Weights of a small mixture-of-experts language model, trained from scratch on English Wikipedia.
Training: a variant of Adam for the experts, 633M tokens, 4774 steps.
Below are experts of layer 6 (counted from 0) of a mixture-of-experts language model. Rows are named router (the router's row for the expert) and show model dimensions 128-255. Each number is 128 + 32 x the weight over its row's rms, rounded and kept within 0 to 255. Numbers have three digits each.
Before each expert's rows: a language model's description of what the expert responds to. This comes from a sample of Wikipedia text that the model never trained on.

# expert 26
What it handles: Pipes between table header columns like Height | Weight, plus nouns and endings like station, school, village, project, -port, -ition.
router:131107108175171133130150126138039155091148151106126115102101147103190135102134104122079102084185128118097122052113084142120127082132097131132115155126126164123111112132110080102155166098099155153121153048150160146074142121105087089096143094107121152141106135111123115115186103080119096142083121154141164144133132103164147049123148164161151141136089045089132163135182092112105133149125

# expert 21
What it handles: Inner word pieces following an opening vowel or short stem, such as A-me-rika, we-ap-ons, O-hi-o, synt-act-ic, and words like issue, life.
router:143123123111182107091093142149110132119174160138145069119063064095156113180090124059064090135145171097139142123087103120099158112159073161156189139189183139084107097154210137125107085109159115118134131133149112103092121138140108146112173134090159126103131131126169143148109105116127126183065150159114058185162094145155092078095110144137155181136148117090121181110158140155063121142108

# expert 15
What it handles: Consonant-vowel syllables inside longer words after prefixes like pro, con, per: per-cu-ssion, Pro-hi-bition, por-no; also currency signs and LaTeX symbols.
router:155174151191122176112141139104052149093121132148162099134090119134129105095094102173151155113143115184128155159145103131182051106148134142143155128113168185135102114124132123159123141181081122123118134130061126114125106120114155112171136140166165168112155136131133117047166153127153143127063101121143105087145116158108103104120124098134136152145147104087175083091138144134045194168152

# expert 10
What it handles: Mixed tokens such as I, re, do and mid-word pieces, often in sports results and stats pages, such as IP, 2–3, ITF.
router:080117152184131099082199073148090175117153128107137193173129105157164120110126138116139159141096076113177148064075099129125067136170099146108088169162101164130138056112188134125116094090120131149128097107153089138142117132117103123120178188071109200168098157102095136109115137116130097194087154095099091095164142127087104090137114129162135140139144142128150113151069120124173110173117

# expert 3
What it handles: Adjective-forming word endings and civic adjectives, especially -al, -ian, -ical, as in internal, Hungarian, National, political, often in government contexts.
router:103157138171157169098113132084132119087063145110186141100153165074191178101130163134097109154122112090129158093061088114143126118128123115122203123171111171104173104130122144138138095123112124147147086097091161084079179104131125123111178094105088082143122086098090142128141091139129055127147168112125112114147122086188106102137102074124145152180121121110093139054043141118174111097141

# expert 27
What it handles: Pieces inside proper names and titles in lists, credits and tables, such as Re-al, Baham-as, Tit-an-s, San, The, and plural s.
router:111125178149181222085104123161101144086118108100155063105165132071127103152095160117108114184200139127126171145107118184130124111170134110095122112173091129142093137132118147126168126092090162149113120100082169112128090146156136143147105142083141169133152130174157104152125070170182135171121123085099087151175142123146130110164145154104156110161085120049088169193137165173151108167086

# expert 5
What it handles: Line-initial hyphens starting infobox and list fields (Born:, Species:, Party:), plus word-opening prefixes such as pre, dis, sub, ex, post.
router:060121111158176092095165102064103194125139137100127056115123120095140141175162128144071096206163114128125061119156121114110109107151160113146141119090131117132121071117116126160126128171104147179126102169070137098066161119099197131111184141173145149122129119116171114161140124099160068175164101105132093135121074092171090125122122119133151134143170075120124142100127174153163181160117

# expert 2
What it handles: Commas after names or phrases that open appositives or new clauses, plus table pipes, semicolons and conjunctions like where, while, because.
router:124147117127166161089113068166083133099133150083077124099107103142078113161113180102166124053161066124192156124142094170083118106148133135160177140137128143114077139154094109140121121167083047101136122168098148104134097117156114092163141102121103109088065151155155138128151054123143105140086068155100161138156105104169116097114127073142133125186067141153143138148118152153143201145117

# expert 14
What it handles: Interior syllables of words after a prefix or onset, like in, vi, er, di, as in Main interests, Province, digital, opinion, Designer.
router:188144085165152228139132115100129096105133093136178083137137118109139119140164118054151126155125120133163119126083110127139098087121121186165101156147078126088180039118145121179159116134115082125073166149130143102098164101048121089120174115118163088170131114125090147137162139163120178142128162159112073184125082119119097082112160128092168155175128028148115143154138126148131139132139

# expert 13
What it handles: Opening pieces of ordinary lowercase words, such as comp, ch, g, f, de, and u inside distinguished, as in complainant, glass, quality.
router:102206162205090138118151123189114117096092103108093138091122166162172133157131147156086047116151087142125087125103118132127127146174065179147172147153087097112171134096077092152142156178095143126078116140094137146069176120124126143159152176168130127167091142145080119092138114099100114180120097111138165182141087077092113122120157123156135101130147068144162092131090107122179126143102

# expert 8
What it handles: Pipes, small numbers and capitalized first syllables (So, Sa, Go) of entries inside Wikipedia tables and dash lists, e.g. Softball, Soviet, Safe.
router:118105187180152185108176085091135125091129171074129124142112169179176068107093123175149116125122140131139081112150115107147112151136063125163147154161157171122139126185178200144141179150089159118126125193113113120128094166122111115104165065116105136100106156082086095152160084101184136155129075078133126128211124102142117125147196164158125156152151104094153119147128137123145107154111

# expert 20
What it handles: Closing parentheses, especially after birth years in biography leads (born 1962), plus noun suffixes like -tion, -ment, -ism, and the.
router:115151182168146163102131153130103104095136095067143136126137126092102083114107211133105134146130139074093120124077124172125131058165073082153085179122092135117121087061110103148143090140075116174138135099093170107133075107074148123089135176173107068121090112125091093106129154084093157101114097180140128133128139126123100072129147101131158130137091124106139134115080148138089189106099